config = dict(
    router_score='softmax',
    parallel_block=False,
    lr_head=0.00532,
    doc_mask=False,
    dataset='wikipedia_en',
)
Below are experts of layer 3 (counted from 0) of a mixture-of-experts language model. Rows are named router (the router's row for the expert), down (a neuron's output weights, with its number) and show model dimensions 128-191. Each number is 128 + 32 x the weight over its row's rms, rounded and kept within 0 to 255. Numbers have three digits each.
After each expert's rows: "comes before" lists some tokens at least twice as common just after its tokens as in all text. This comes from a sample of Wikipedia text that the model never trained on. Tokens count by the router's weight.

# expert 18
router:130123112130079132134123125101151110104090166151140087097116098122123090180113155151078165163130137154098153155169144101088131108145175169123098151159092150164102139158104113132095066104128106
down0:065114151117132142186079095133107130069132128161103111083104154161148100189120164090076076202194122157069158222125148128184128107104048180127063125133109082094117134193111083139146130104068114
down1:062105108075133070130152020123107144084149113137082174179114130170088115147126154135146092101165141131171111117111144128162147095134105116118107127163151158052154122151127165184134149189133178
down2:098124118164079147106087122150064099154131133097097160144190105140119073124096152092153114092148149140176144136115113144184108108157160107109170123184144151091144075151116086079127148099164120
down3:071135053126101058126120122175152087104137042166113149113178129159175139138119095131137107181113154135133147106162166138171173124107065095110158145145132139123101158146067153115163110148168154
down4:146150131131185178131064142141153141139125101132125147155135128050134115138096176107152142188092112179108123068100055165109127125153150121193124176149097218110105112143150183129147154024194146
down5:116105142171120083162104145121137112139155110181110091126086078177170092129155089073180094111159137099201191183110097107094163126138118123130128046109110085143134177097115126108143138092170135
down6:135163147162110149115094163185110106115113099142050133141189131108113133122144079115154145112122172143117138111110163091135130089179138203150125141100082111091171140083117125122128175207169131
down7:073160102144130116122121058126124164115140062102139167152154162145100110132142104094188149126108164151113102132174100174136052099139129169086153142104080186131124176110104179200145105147131108
down8:073179147137207200112106206117139110111172172101102106121147023128154069177156075148153148063120103152169074081150100111175087142082124112122108137112156095121132092111091106142086167145163134
down9:089077124104107088092145170129120134146112129105155093085138141141132213128136189092166180147094104074210140159141134108153122156119102113182118152081119171122156149092105164135131107116150103
down10:166201180102124150143181098159115157147140127153067138125126116137140133109081130116147140079151130103161083112144123127154144203119118175114175118117120100164115090150165141071098099192094141
down11:128141148130149102108073144103144085126147108159115165135138175168127160128183163144113108096123089149198095123095081180088106141164111117098106086174153105125168092159102123144167150164082129
down12:147134087130146181179144170150161186099082124106131185144109074138125132085176111113140190123145086122137140145175175145167094141058116160042119172190188158119171117163159140136130119146139146
down13:135198123133134098142135146104112126122103104167103125112066100153176117136088129154087101127105147221143166140143161096086152100131216154118181141152125116136114125097126114100114157176100119
down14:077138106189143168120151115170126183124110169127218155134185133131128139120113128116180116167107153154078126127131150158180145128094163165101057130110107151212158152117171119177112160118153144
down15:110178082040170107141069160106144159088165102099123144137087147158126209127065081140124127132092141152112121162092146142146123096144134211107069104103168160157156142203122103105190089135110168
down16:155147131051109145188168136148140183114106030109136127153158123165106148104109144141114164176068148179141126157111134153134091123160155111073156193164135110140114125054141151174124144141121105
comes before: " ", "-", "|", " —", " \"", " −"

# expert 4
router:119147176138184188136141154124134128210183137131108134167172137171080127097103179123211140143124122152083092129093143162159107119128122078135198097102149107145079159094143129059096111143158092
down0:148104142127109121113166095131100122141143146085140111142112134169137188100184087147090131137103147152136099134088120148094105151127102151067055142145122171109218055145152141083186114136126130
down1:106137093124149182086099146074144124065081180082149146140146095129110116090132064142181163179148110116113106144159092114154125152104113108130160128116091115147139159118158097132111163105143053
down2:094142129144114173033102147105125132172182115157113114155138142082105161110115106101095100118116124097152119142129144155098133118133125140072159087161160130148087089111120162102159107103082141
down3:127144191124160097156127156045121145172176138114118192106082105191079152121107112067155148108195102141130144138104115156095104113145195102155192139116138077195129125150130152111092076145143170
down4:100148115110085065147113089170077167103013090147117165151120109107150082159131120114092137180138161126157119188133110141197135108118093119083138111134115096129140129152074132203128149094162142
down5:142126113144078174157138132108129129126193093046093101086157169086103124109166190158164136145178012158154198110134107131137144238144159085128158149163127149144140144148155147116131214080167081
down6:121132152131086157086137121131091167137113060140114134159145114145144132072102102165123118109157115133138059032126135196073175167103191086134112161145076165103106121129151140101134091082121130
down7:139073082133137121143132115144144125184153088154132098171185159097164138114135125122167092119100125153101177098150152106098100085157078110174141068034121121129125117170122121113189112115082170
down8:123129087119142073144140149148114125147172136149171166125104125100138150161151150181139118190131139067173146091150170100089137098075148171154142179142167132197102121145152160165111089108056097
down9:155125097145087135140131112206089118130106107082154115127110172124172116104158138101126101146108102125089118118157095102096058137151155080155154124097146120134150103154116130117093158143163087
down10:120136156114122137099084073112142101175112112143106133120109152089119109137086153132152112092157113099177138142138162045146094124096153106145112182094091110110092106100135065184098109059101125
down11:171102126123167143090144177073117083165161089080073103132152143088079108119153101134147095136104154136164130163056107128167113122133130130160160099125146160153140123138093144121150200143108156
down12:168104106110188117073110082096099133160167100134152153124122173164148166149137093125091134143121137109134108117081118133178160074069071124124126121145074079167122106125168177119161121144124128
down13:123144124077175118160103177135168114099099107090132200142148180171104104158049153124130131090198093182197172175135156131063176074184072146126187104115167114130155113130135082120124128081099086
down14:118137113136112120069180145131112114094115118081168093125098109067106130142183098137165145099088137102087130149162092112108138159105166134107149184105142193133169115160117095083166134086104097
down15:185139028105137164117132111139122065127140112107107129092167117119126143113167128067144119154163174067124027091160100123133146151141124158102148101152124114151107120115161135103066167129120120
down16:125130074139075163118154146148141116108143084176157078154117127160136074121099151092116117199128136191095083144083144125128130147057165132085191153128119123161081146099172139133154108139147134
comes before: " |", "1", "0", "2", "3", "4"

# expert 9
router:120176107093136077083137152122181098094129072164170098180114059148107132213102090136085162133158159081166150147169124103148184188075108105117189085124148145111129096131126135131153138080127166
down0:127102139148122100123152121095145111133129096201073107115214092134154105139161094099145083092150153156136186169142073090125155116209104134088176174093144132121084056077115134207114114135167092
down1:129168176158095170114105170126147106108142106072175157093139131141135133100116129147196061110151115156114075116180143139103123193101152119102012139100178118120145174168094172151152092149090180
down2:070133173112127141163070162140172160138067076138133076157123124177100132138094168076151140141107114187147135148176134118139139196140113155118163190155119118135106105162118130148108074171161104
down3:158101160074108079104171119089139115121147109095099144151102099124136090162101137160167117080108139168129172144129156119134112119113132136117131133155102158159180144147097155099152159188089100
down4:094118108127182154099146132093157157131114126068103120162159107108098158141110069122150150124117133114149104114176112094145101159166198132103098118125167163115160114134097082154157204106122129
down5:103134122118122108112093150162140106164114079125131114117122116114129120157101088100105159142056156100129111167109127176173114162143144108112093113144097088209067119058092127112080131143187130
down6:126173112088167160100141073098189106115142128148130169090133082104069123117067143152126152156094096091116122135089111199083121079165127157099132079089206110156095157097074104156129116180155072
down7:136150142049141095125135136125142134122105077151116151134195102105151078175227202084153140100092151182141125114127110160088158198159107122142083104155161111141081134090126123173122148087094142
down8:164172099098100112164164117172139108094090138141133116159133146104059127166180117091109066144116102213126144135118156109129112172127155135098160104096106127124122108074130128150130165146135155
down9:142131101128081170107102160146123173137072197089167142099190137108140138143088176123121134108080115184120116124125190119111134113175153143136204153155129133159126127133126131151171146149125145
down10:133120137135138110180112082113129179161121131151224099107109160102103072068106180135165142130148117114148112116177061120107181165099130155164121146138129129084114129126125182134110181131193099
down11:137168164180040102151144205099139092106131134164097104133143134137109150160155153149174149147129098155160133113095137113128091095102182167053119079080136100097078176090166092146179098113168173
down12:102082129086095147149087168164132118139102114100151110092133123164109139090079148122124090125117091090140122137117230152170159167084149158121114151163172141109144106143114133130121159101142170
down13:177138123153075162187084138201170106134110077110129116157109165113077103168138136079098139115159132141082128115127129178206173087157149123093175088110085110085171150136089170135150110078122109
down14:202096116151118177115090108096130158080156120138147133104098098070127153140129073100173167094185194106137184120076224146116125121108143115155197156180156137113209107094126108082139164145084103
down15:091113184083106139121047121138108131120176128126091143110078148132142157089122133131126107133128135107100163087070173116121148092118137135125112063138145106113176154075154189139108070135136147
down16:087180096111106120129147126201165168083132127101122081166141131159160182121147160148090137127136100123095195129166155062169122136097103151093089088166114121166150091085175173118086103184139079
comes before: "|", ",", " and", " of", ":", ".\n\n"

# expert 7
router:196150182074155120108076101126105130066084198159101127130113104114173113122135166123144120047163127104131112111094165120089137168142125117078107173241085124104131079172166100154112174163120143
down0:148130099088112153066077093149083135172142129152125139142112092056125122117151200130161165140112124089163143092127096104110182179174153156156170116172119105072145098046132093088159040127194100
down1:128137152144138138126157111148111143128105137139064062143149099150105145122120147110138138138148184117109157134173084157161085176100137128130162111137148147186105113164101135071133166084111134
down2:144095138055143208142151167128141142144108113171095120115193129132193113075110138120096155072096119199130087153068173143099122107084122107136140152129155118153149073117123098105185143089127120
down3:090128072119128127136177107151122133116122106152096165104154163143111134152103139126153152115153129098114092071101101121162178112091176112099122137156123172131179144169154165096142108137109137
down4:156067109182115162113083080098148084067119180079182113147075126115132111132145156130095111177098077136128148161078183164147107126127122146127155117143067167120093177112085167098159106087138108
down5:138111124133124147170143110105210091125071116087087124160143113163113129193088131100115114200137076218092142116182085138110162140122096156123155151115120163087109110097160173099148115058151124
down6:164152112146160137219146222058139155153109143201147125156109077137123066068102121140120098119141136130110097122121126113128129107085118140119131117097126177078118139133077135143089112169153151
down7:141172110123156112082122126117102156117097070180107093180125174089129092128102108108093150116129144172095075043139127122112123106172147152113161115104118167118078149071100129097133140114104158
down8:123144118129079132115128124097113155140121162147169083047129098129126124130130135104106149159131111128085091168116122163075113145118139134104061106097105149183167108185164160178105183159141086
down9:066186126162114108132091112147141076137151145151096139095119159128089174105126117172076148093108096107138127129164120103155107152169099106208069121114175137086126149101093172110145117138128065
down10:122208174188118132114153115142101109148133143114129083092128088129127107084107127117138128084175143127110118094142118121083145155123078130146169120129116114079140127110192174104137136084077119
down11:116134177155121090128146141109118054098130118098100127142137115129139103150108104122136179172127105140152128120152142143071088182110142173115156131135116063170152162119104145078115153123086117
down12:180121162112121112135159100109147128094103159097134123131132092148142118161057119091172122141158117120204099095106147094100110131140109089089130143119120130070094130151135090171078128124075150
down13:147128147125131070095147126137167112081147140137105166162092088129118072094096205099103125162099155101173111140109120139162172119159075163123104137131127163098119189121166078186110087124110114
down14:118163124082113136119113086128073168132177093142141083088139148103171137164101124149098129156111097146130101109168073166091172149221206190115103143134138093084136135088100201090113110125102109
down15:115121124154133137080121159116161067144149093141104141134082135128138139143114147221138129112105102096118120108098139151137113183169161123125140083118097112133084167126141148091150209148150150
down16:071137101173124119109126148112118112113076135137079130176124164116106158155125117117136138085101156122133166107134130065166141103131155119063115111160135151129114153108084135152107111112127087
comes before: ",", " (", "\n", "a", "i", "'s"

# expert 3
router:154170127135150123127106130064143100116135079169114114183154075094125074158127116124144145143118207154143132144147089127122148123185081125114081157139139136095133116160101136104063108102169192
down0:108118130135135091146136117148090109145117078136150058159132107136090115179095160130149067124132077103144148061160200116195130085147126123152154183113131108150177101074102116177094147165137154
down1:158163129085155146123172129125131066088144163096120123112102151150136126115140152159125140162145132145106119064110167116091159114090129139109161173142163137143180132108133108161111097090118123
down2:150124142075102144164146107128171125111135080076108179100145129166150109162136142115120128079057119144067063122118149085115122193095098135096115104127135138108104160083175172116147170109158151
down3:120100137147173179119125124090109099133120128115164142137175109063141161173096112171180091064102190129179192120068115135224127174128139120221123127139105099149145169165125141139142132176123126
down4:076192080121124096151127113152133092178125100159161152127131087131077130098155067086144112127081193150095130145130106105160112092129135082136124108113122100164108158203119179124135107106121171
down5:102154147128123136143067144073180139120169170139099128100105167116142120096129133100065161132114142109188146149184169133174141156145150129090098122179138108107128141157136118128134196121089106
down6:123132152160124114083135177204153133088100146167138169144081149133107089151153111172136117163141153134169083172121099090088072105094175153103169175113113136129097082092121122096122109109155083
down7:117143118211134127108133078128096135113139160111128134053124085141138114131050029177051087144138112124117134111087102129151129162096147099124138130099133157136079048122152134108145149125118155
down8:098046104112129159095114167151130119109102110088112110084186134100168172120125106177102072064231128137122053184165074139090136153071155170126111163141121133088123144156182148096201204140156107
down9:122118145121091149177123157162103118088153153099100170184158194139155181119183162109177062142134104126086140129096149079082113128105184074102114083135121135128088105094090132112102138066176152
down10:142157125113168168185193102135124159087092134115112149170148132109084094139130070101165191101096097106129145100084081125052129146136165149135157133120203184102128136112115052096104140179118097
down11:139130139184170127113098154121155112186099107086079177111147095074149145118178139101088138087113154117204189102174130089112095107132119157127120050141186100125106166109113135149118121150138120
down12:141137120146100072136098101129126121088134171149124106143183124089173200149118097125169135100118118168056068144147151157184162126043107111126152130106198163143101097107113150126108176138121081
down13:096135170089169116108107172142145108164083136139054144153090147109189138150145092088141120137096168123086160124158155152119112138169096146118166106112116159134113094140176118102098163112121149
down14:070161108081132111126092107141119148144088145114114128140122132173152171138118117104082141118107068138192100143130210123139109113200106109098114134164127131130118120147133116075107135152090114
down15:065155165102090098168113089081121074120121115102144150191156119074127067151112092071121202094119142106130141114139156122149134102178143047109179094096209089173120157159111138129143126135147121
down16:084130166090148142058154141112126167071174151072156165143124131147098127099172060183182128150139138063103146161148136097147115128088148166142099168146131161154093124126147115092094125106091142
comes before: " the", " a", " and", " The", " his", " which"

# expert 10
router:151119160136135120138125090131139157178132091135134170116124179174126149083108126124169081140123134073126135101177137136148137117116184161131144070136156100141089153078148136107102126111088157
down0:136123086155145124113155095156153153166111112208178129166134153201123146148117164173125092183161113194140131115176130109102104166110085172104115157126139122121152104152202113133101152165074118
down1:136148197128163098161154167137095183141147107079141146156138132122112089092103179159069133157132117154112147126136147155178169115141092131124129082097106103149188080149148166149163139137128123
down2:121178149166138102130133208137158160134137146144185143157171135166124129104117073091111140155142137085117148143125109082097073145100135149142166058136159151146112154052127100133111138156121153
down3:180140182149109092125103170118098130153100188096141104111144143094105138109162079155079122112065151128115144156139157066109174132116115187140189139097145179115105134167128064072225111155140160
down4:169150127140153100135136117194082154163119113132160141226137130126051081101148136134167143134143166103151158094146101157192089115098055146091119071150216055072113124088116119156178198119123127
down5:090144135211098140104152069122175148105091112123075171164152125190106106150146063148141075109135102166054087068086078151099106143159101126138148084071197096142130153111171135146153162106125150
down6:161118154138127136117138134090091130040159130152142107086117128127105100126111169137128134191171156163188224110044125152123068093088147191147146148191158148153127132105114108126180114179151128
down7:093141165117147119107123185137124173131179140068084115104146156125093097157091134084117114137102197104160143119121137112122136147088145091125150142120091136171115152156097158122158105117124145
down8:169153119104154196178114125146108161169114096118145187116093119081151115132154109098118108103141107065107142140129135161139102172139172100092175112080088123151146111160158146172072170143197121
down9:207118114138116159135156102109131126119138102111149103114132166136154090147087125109107144095116168086142160133161116167134133175102188156167151044115188088101193129165128113088148150101088180
down10:127124095147126151106120105094102144152148137209119149163089145130128072163156180114113064093186110169155128119077123155103127110152117056164169135111153107149154087119136156194049135127101180
down11:164125113180104102171160140112102154132208078107090155091163140104154097197180168081171147105139154140099099164170120128119073097134145158168091173055107145145144124116075142171125116104125172
down12:110104134143155100124089147153117078133145169085110129088134145172127114129128142188145085123113110097129156137101133136146142066123083064118099128110088131130149182137090100106149111195078144
down13:081148064116163133117098129119121149078125155159099118143063176113185153135136127097143146063173083116142092097124150114137139117126129105085143154126146089189109080151088080184109099174122137
down14:097147097131174156171135172115168120091144173137166113127155155140109142146047093122109107111115153181101114095105082101070080134180192120131102112144132177132115139160075107115090077193144092
down15:139127139142089201094127080100163146094168093172104140145112130159111129104142066098149120150089139122112106126176164139140125126091116166073164182125096120145137099151105086147161041118106133
down16:110095158148102132144145120164129089155126131134144057062165206124086151086128135108225168131083138121140179079130144113147175115180159147099126081103126098162154149104173117150125112127081074
comes before: " the", " was", " he", " is", " a", " it"

# expert 1
router:111137089106143157105165094149106124117084123120123150156107171089135166078141128150136163122167111141120124164104139207121084161099083212114117113150070159130135166094135130153132148142118088
down0:207169170082140119058117074148110162093092096062125128139145134171134077126107120135137146198180167196114105153129089156087162074154175151196152109140111169085125133129135124071111149123121133
down1:100110129170129140160100079151156098145097132096107168122179147162147134067152198148128087111117107090115096098096154149156152141141142140099207128141113172103079140071103123125110163089129145
down2:125120127070139139206072157158073124093101129130128118182107163088073122090143060117130141162102168142078146153144133095169161152132155165156162123140136048155164153125113177170177124140153133
down3:112107139130146104140119141139136146080144065129108111118142109047142137208114134166155159083106110083091112164124077157129154122119141123104111107062145099076113096162110093153080088197059107
down4:180145161080177183168108154109157119132125182097135096124106152056041083179031154140119168172158108136098131136145107127160096187126092130095145104135107114178094140091132177122101130182164116
down5:100143114148172136180133116095114150092160149125132132070037146183096125132136091128175108170084102100099101119155142111105123129140156131143139118095161092114101142127135079036052097153131146
down6:105092130133137185112129056102122159143124090143166139166087127143153209151146155168071130098103056175102204137152095141166130128178145078119134100103145171157129110087098107160149115142100060
down7:116162170140182137122112179138155142124125080147067164086130044106126121108137096133096105178109155110066126116177050104097138097166167132162157101102153127081124125111168063199119082137058158
down8:138134123108144142177113113126154188146139153173107117114077139128159118152171154028100059087098112115152098137120129142132150223092173102158146080147151126164153080115124119147076136155150091
down9:156133101139119096180156225153137092061156125145162130131117119061055139131101165119163126135089177124107113175094112123103126109134149142130122118163133127116171094171149169116089101118117090
down10:155100138129112100153051171134054149135165181145108167099168132170162130097106123130140149080103104073033185157138115120125124105125160188168185160064066156096126144173103110088149087114168133
down11:127107187130135136122125147155087094066167157100135178170157115110121149125145097072186115113144149116143142139110148087119102095131123119127171155033065141087119162135101130160124143150148137
down12:137147113107085164163135147189124222139092147153103118126085087135112182131156133115087086057154083113152153114102168126152067114118132152130158171138150137050177110077105175157107102168099135
down13:104126115159141158124179168129159105107173056102142112146097112176145137106160189146122124082143109149133157099097150119153044119149095089118097080168108119208114080166119119166106146102171140
down14:106105152083148174146167149090125103157119106160124146145102161217115076186119115113168132124120138096144160094129106103124135097142151121143120100149154151134118125125066108094211167160133174
down15:127110139187119072083154102119035194129070092161041109080115070166082067136197133108079096143155156143036146081129140144178084198145070143119066137131134108076140157087131120120084101136086175
down16:145111141150097140119118168092145126140095106107126110129133098126094130152093111166098085090168133140106146157125122051123117104135177095149243043129079164165138147130143156143126142152146139
comes before: ",", "\n", " (", " and", "'s", "\n\n"

# expert 11
router:121114081163133154100122126159133106161108155165209113097120109134102164066125125116080075097114116169135186130089148131153121089061167140074118150144085132136085174118153131114136076139125135
down0:131077179132137166108092160106114137124116109133146149140167149165158121128137142109134072172173135101129148151106115123163144118128114135131128144118111076146181169135195145112056088137123080
down1:158117170109111116199131176154149152130123146151115146121114086151146179124125095176110108062149147084104131137144142160119127086149112078121110111104144127124115105025144154132129130132086133
down2:130145159067129162160149131156161145151122071092113226128150065175162143157149160129132091144138162149087133062101130098187089125069142125127130104145145101112125140143116092124076122169160113
down3:114130073135096050084090113120021127118171174105118163097157115139138110139185101101135151114112124113081133113114108135160117137133174162114144079146122103126074139140166131159132115161112076
down4:131146124068089034139193168113138177139145090145122104081090232112156167092115151137099129185188200123093082094164171151103079146167139136110107073132103098098152129164108094089144083124107125
down5:152104135130083117144164137069176082121105120105139115148097108123064189149131080137147192106100162142157153080042188105147156080121149092150168126119117112136131164190130125145107143123101106
down6:172133149130145085126166155130146148110165109152093102154147171080173113087106114093082143086169137148094115169085131150183111084166083106133153175149159116081082136196120151108145118119140108
down7:054125127067097187152133111165099104123137167106187074153127171146149217155138042155135138124117115058184104037126119168159136138084119073127087121061086147121125161148077155147135147130169144
down8:111082091127108120148076066131147095123132118104110164129133127111080119173084142111130106138062117124144126124150142126053134162113126075141154139115077152129088141141162110139137087089127166
down9:118139192109151078182076134132092122170143141144135116120122145151157133121133183140102122133092112130100109159112076094133086092135134124089155142099171094172144176132160134114099138111150139
down10:099129134125177187105160077099133126099194151187110156084133155093169128148156113148133075155108106068107164155109160125170135103132143152145183110119095132156158137153095088145137163081090165
down11:159162112132052055092141173068125145156119141126112145116081123147109118179142099140150106157102097103131136099132137131086122166126131097140119117181142131106130129125088072140097221165112043
down12:144110144159111159136063173146120064082094176094137088137203138086153151147125130142099114115113132094079095105060163133075131082104171106098118146142106101114130162113204155178108089154160153
down13:102130150175134150099141152125154082119112113124107156150130126086116197155132042143117154064102125105144070092117153152125164077122104142135160144131141042128141083132121109117130155091191129
down14:127112143163067110152134120130099119154148139158204124087167122164097109204115137178136170137147181072147121068146181145160173136056155182081067138089110093141119100159132150106117142125107112
down15:154152117091104125111115189161172134141144113141075131087105144095178063157182130127053137157206105150197141168144110144075140108167079173132120105099113125162149125184096123137143138160115027
down16:136145160060116167098120101115097151139142111111117145166101155085115114110106152129197094137096107144060105126108131126132153085193133105089145129088178155157103143193150097116139127094171106
comes before: " ", " the", "|", " by", " in", " to"

# expert 15
router:157135163076076086157092135141092096099165117134067147146144108186131087141132120192162138113140184155206132148118109113159120162115049123128117127101118128141104136132067111195170181149147107
down0:173120080133133153169164115112141184115157102140115130160158143113142158081092120103094182129091143111137157070162128163144145092122176098099105102103156100106135142119143117090120101119141085
down1:137158114120166115141121125159127141090178102122144109109082164084128129148156183155070171156141170137111137111134110098114126112152104152199160182128133183132202144119146069088180135144150083
down2:135097092186161148114153120150143116163095111153143084108144177150071116077134118153177147080072098085146121106167124163141099078120138066086174137156079142145142111132174130208072170181109096
down3:125154075092182120162147117121166123184155152070140136174134171077124180118125094132169114120144160138152179108141165157135132174135096115109098087132125102117131099149113143124092119158100111
down4:106158148142105135131086118133137152128133130167131087100153153062141170087120117098151119120084161111138057075113136144156155121051118153145084128167122203144082116134130109129112074126157071
down5:070152080167136115122097124079101133133065150091116169088133102075173136115102115141145066090081109179108144158159141106146123144158129160124145083132192114113152134119094089106139081110117174
down6:105131136082101159138140093194111127097217182085157150110172171135148112116087145097105129099161132118096136128131120075152112141087109118118093113106095119125067071134105077109179173145113150
down7:101195156068145129193125114117141164146103142099142133117141136043109077094110129120090152158145132091106188109166158135124117136132152104110152101164147129092067160190108111173122114113131133
down8:121157102176072180100131147091133155133056097101138048088091118152129124142066144161093111087066161152059129080116109122177125143147156116112163163124057074149141139086131125138154099148112208
down9:139096124192123119078111065095150141200074086160184104131197121158106099135156149193091134192142146132127135153047094173094131136141176118094103085153106158093146117149144128138112139123154142
down10:141152097114170162137165104186132127157059167180124123060143142150180181209135152109132138125115172139076155165147111171097103137200130088156117151084081079123095152156149125136111150126218132
down11:119114062106164106169095103153127105128112114159138136101133097121122130125150105079146097137159122164114096076143144143171120091143160136117090104100100141108137153124112119137075096134141114
down12:125184113157139084148156108110104179144160154162122141124136137100195169134164197158076086105100150140143161111121120155151162083077109139131128124110124129115156165177071138171135056130156150
down13:137131133072077076134115121139118120099102116140132141159127121082147114123177172101113114057155149158159166121120134141171123130116170148063072138047108170091128118069140127206143135136188130
down14:154168131090109145141175134138132132079147119090137139167141174150138139110088158087189124083105084177128182093096176113183152095139157227163125124116189089144115083136140085069084150133099122
down15:078133170166144131054094117112134125141132125104134130139135158131069066124113181150152173118145169150113128119158117154164069136138122146116149190097126113180090131128175105141112135161084142
down16:072160102161124127145085142151136184172101070157148099175165170129145176143145071174093093128150156133109088151118077133134111100152109181072171127187142176174169144127145097113115124073095165
comes before: "-", "==", " The", "The", "===", "|"

# expert 5
router:136199089124186140102127124150112133168119083160183130139105190106092175102118182085155091119103141041151115111104144068157138146147109180052119119095143149092144122137154087103123144105103067
down0:067118108138123150112138107146168140121144162171122162116127143107124157119196108105124094132138161118085101164168166118111144112163163125159123106169138071139127151147081144091138092094173100
down1:106159085149211117120126112091169133137190145209075121102153060087114144081146088123095097164131116139155146136159166090145121105181179100165115102141114195138054063124087081179077179148109155
down2:113154103072120141158162124120116155161150125180117147082086094095131160078065063126086159063095159128162078132129081093148101192128086108154092141138149135161118189163156133071184150162130154
down3:167217121138173164099127068151124114124124141125101173128096098122077073138117110109102123135097078116093133114084173153095098166153093159122121183118176092110120182123093103085171095134084069
down4:098142134113184139127126088153143159105178121143126123152168063112152191156166128144124114141155110117123123170122120082138144077136103173138110150060150105175111068119064137120131090140127183
down5:093152144110139114155128121090137099061110186162152143104171141166146091143125129209095110168111164169112075135131134157100126156118140131104133107155202102169165126143138128134142136184084152
down6:194115145217158103155116102073103065145123133119146170137098180133066103134170131177139147073129132117114199102107115143115154128117130099120092168130114098103174104093176132143126152135191128
down7:099133150057169144104121099115188182108115141045088159168118160149163167127116162130151116093138164050137102129074091106143117180109164108115141159161091097111071131160179123158159134190080133
down8:091157140112213108152113166119151190131151107121133088172137148086147138146123097093074147124183114137103126113164153174114137116129181176073134157097118116173113150103127130154111063077149123
down9:082108095150121101165150136138115167136144135131141177120122097170135148149093126137160133118141136127088119180078122135156039143102094129061198095113114107162132112146119134194131113085176134
down10:100154164160090140115149138194137103122129148101126100109155120119061070127126095167127124141124143145122155166198115145134160175169104109147164138129148170099124163103093112168161066163123178
down11:150089200166112125129179092117151155106127154140160132086143097113152135179113094109133129145167145176125123099094124133086130054081113072120124121140150189074154109163109152127118062068144157
down12:141154172189128152167177084120089155156115116095121135124096121085143081085158180102069123142092102107096097069152066092149129118149181088164104116110102121158123113072156155145134095192125162
down13:146124171111081106136091102077148095162061123191091099180072119155107143169084193130068143117130138135125150185146138167109123122133135099165106155156129128138134115076109117127084168158087159
down14:129131088124161128150096159141146142118063081107110099110093113101078117118134093126167108144124058173110139080137133121118112121126103137079111057173149115167155090144114186155109119142103132
down15:096171108141093152135136159163109100097162128098045120115113245132128081120106118149175149155096108078116156101050181079110183111108128159118093112142158184083162125196110119115150142113114119
down16:112153125078170167162103093149125128124111100131180157075172117182176120106119057127135164192130144103190127160149116129178177012075119187155109087255125134140051154150106104178071161143121144
comes before: " |", ",", "–", ")", " |\n", "."

# expert 16
router:091140142139093073160119109118119200164096114110143149168139150075169112148097161148160146092149168077107173162165141102111148111094102174147122082124151174162149146116115164102065125117165108
down0:092137151127180086125153154147176140131155144151091114145146178165136168136084150163163169080118147085075131105060158071149111172144124125087140152143096135062132115162130085123128101094131153
down1:138172080169174153152103072120192150134144091127112171142229156130123133182122204096132119125175082129147153108134123087080138086171170170109110129092142169125059069159079154185103161126147102
down2:156131181106148165150109156102134098176035113157122125140141146109127148083113139115106155133063107122108150096118104120199064123116117104123121118124121092137090112082090097133110188140154093
down3:117092108151114118148142168096162074106115136134123042169078076176121093112127028101158116202115102107146085155134118158115122141077139101158115183132146169131125083061111173111138203149141131
down4:204046145173128090191148163164086147129112142154110170113157139087100120137125128182110123160130132156099115136171014114092094100172042100106125158146176139123122141119180106112059097098096172
down5:125115217144086133118168115120167070164121113097127092033103091107105176152136182125096140144130145132134125083149143103126103169052176136117105139080118146150133106095134099138073129120077155
down6:106098068150157156110123132094153079131128124037098178160160174088167149125117169183086096123124096142192140141131107142097144124144112100116152156108123137198135147149104124135109133126133156
down7:076133149170162115120145139165153106089135097170111112125129200109129144120166115154144127139115185163183123069132113117185154202160054156116062170152171091128102130184133134097091118117131126
down8:091090138108137166153134116134154108089049165058107096196103080170156083128102183126143070106160171146159131136187133189187121088113135146121097119124058095124111090114162133106123149077109103
down9:116193133043149100080108156115128157101124180139173063165116172176185095130157079111074142151145160173151174086112077135092056148126093130147122159109134152136110143148064145142099122164077106
down10:122100144151154121171124154114079122130134191115093138165121163089056127078122096122097113143095154133153135131092165107130119183157141140102139137125125105090132154136168109172158172131145129
down11:090114195070086184119119171105121113148146115118111166097119107132108101136107112117132128194154086082107118134138132117147128118112135175090204093199148121137156140176063114101105146133142146
down12:209130183120097083109201118092133162128137130099105108184142045168195151122144118111086156140102110081124162145108115050126151119127171139142120116121131088139126055107104084157080157126157124
down13:133138103098120081176114136129147141136122125132094166189139069116153169176171095099123096113123157132110128107155125125110091052165112128195091075109161101147113063196121126142135141144160161
down14:177156144146125100095103129078097108150103116144160118097064118106085099119037158204090093148134071119187144135167107116136105108071105145170135183132104169104131160132072142167065118115150143
down15:167145133113114141152136113155110122063157114082149155107096137109150154129102155175102126141109106150151160164038096107096214097139179155124128169162187123119162150152122085181101056122156181
down16:119138125174114159081122152142121125119134145105092114101147092100127103116133200191148098110102177188171155170085101150124127101130175132139097165158155124146103092154122170174144101084212194
comes before: " of", ",", " in", ".", " and", ".\n\n"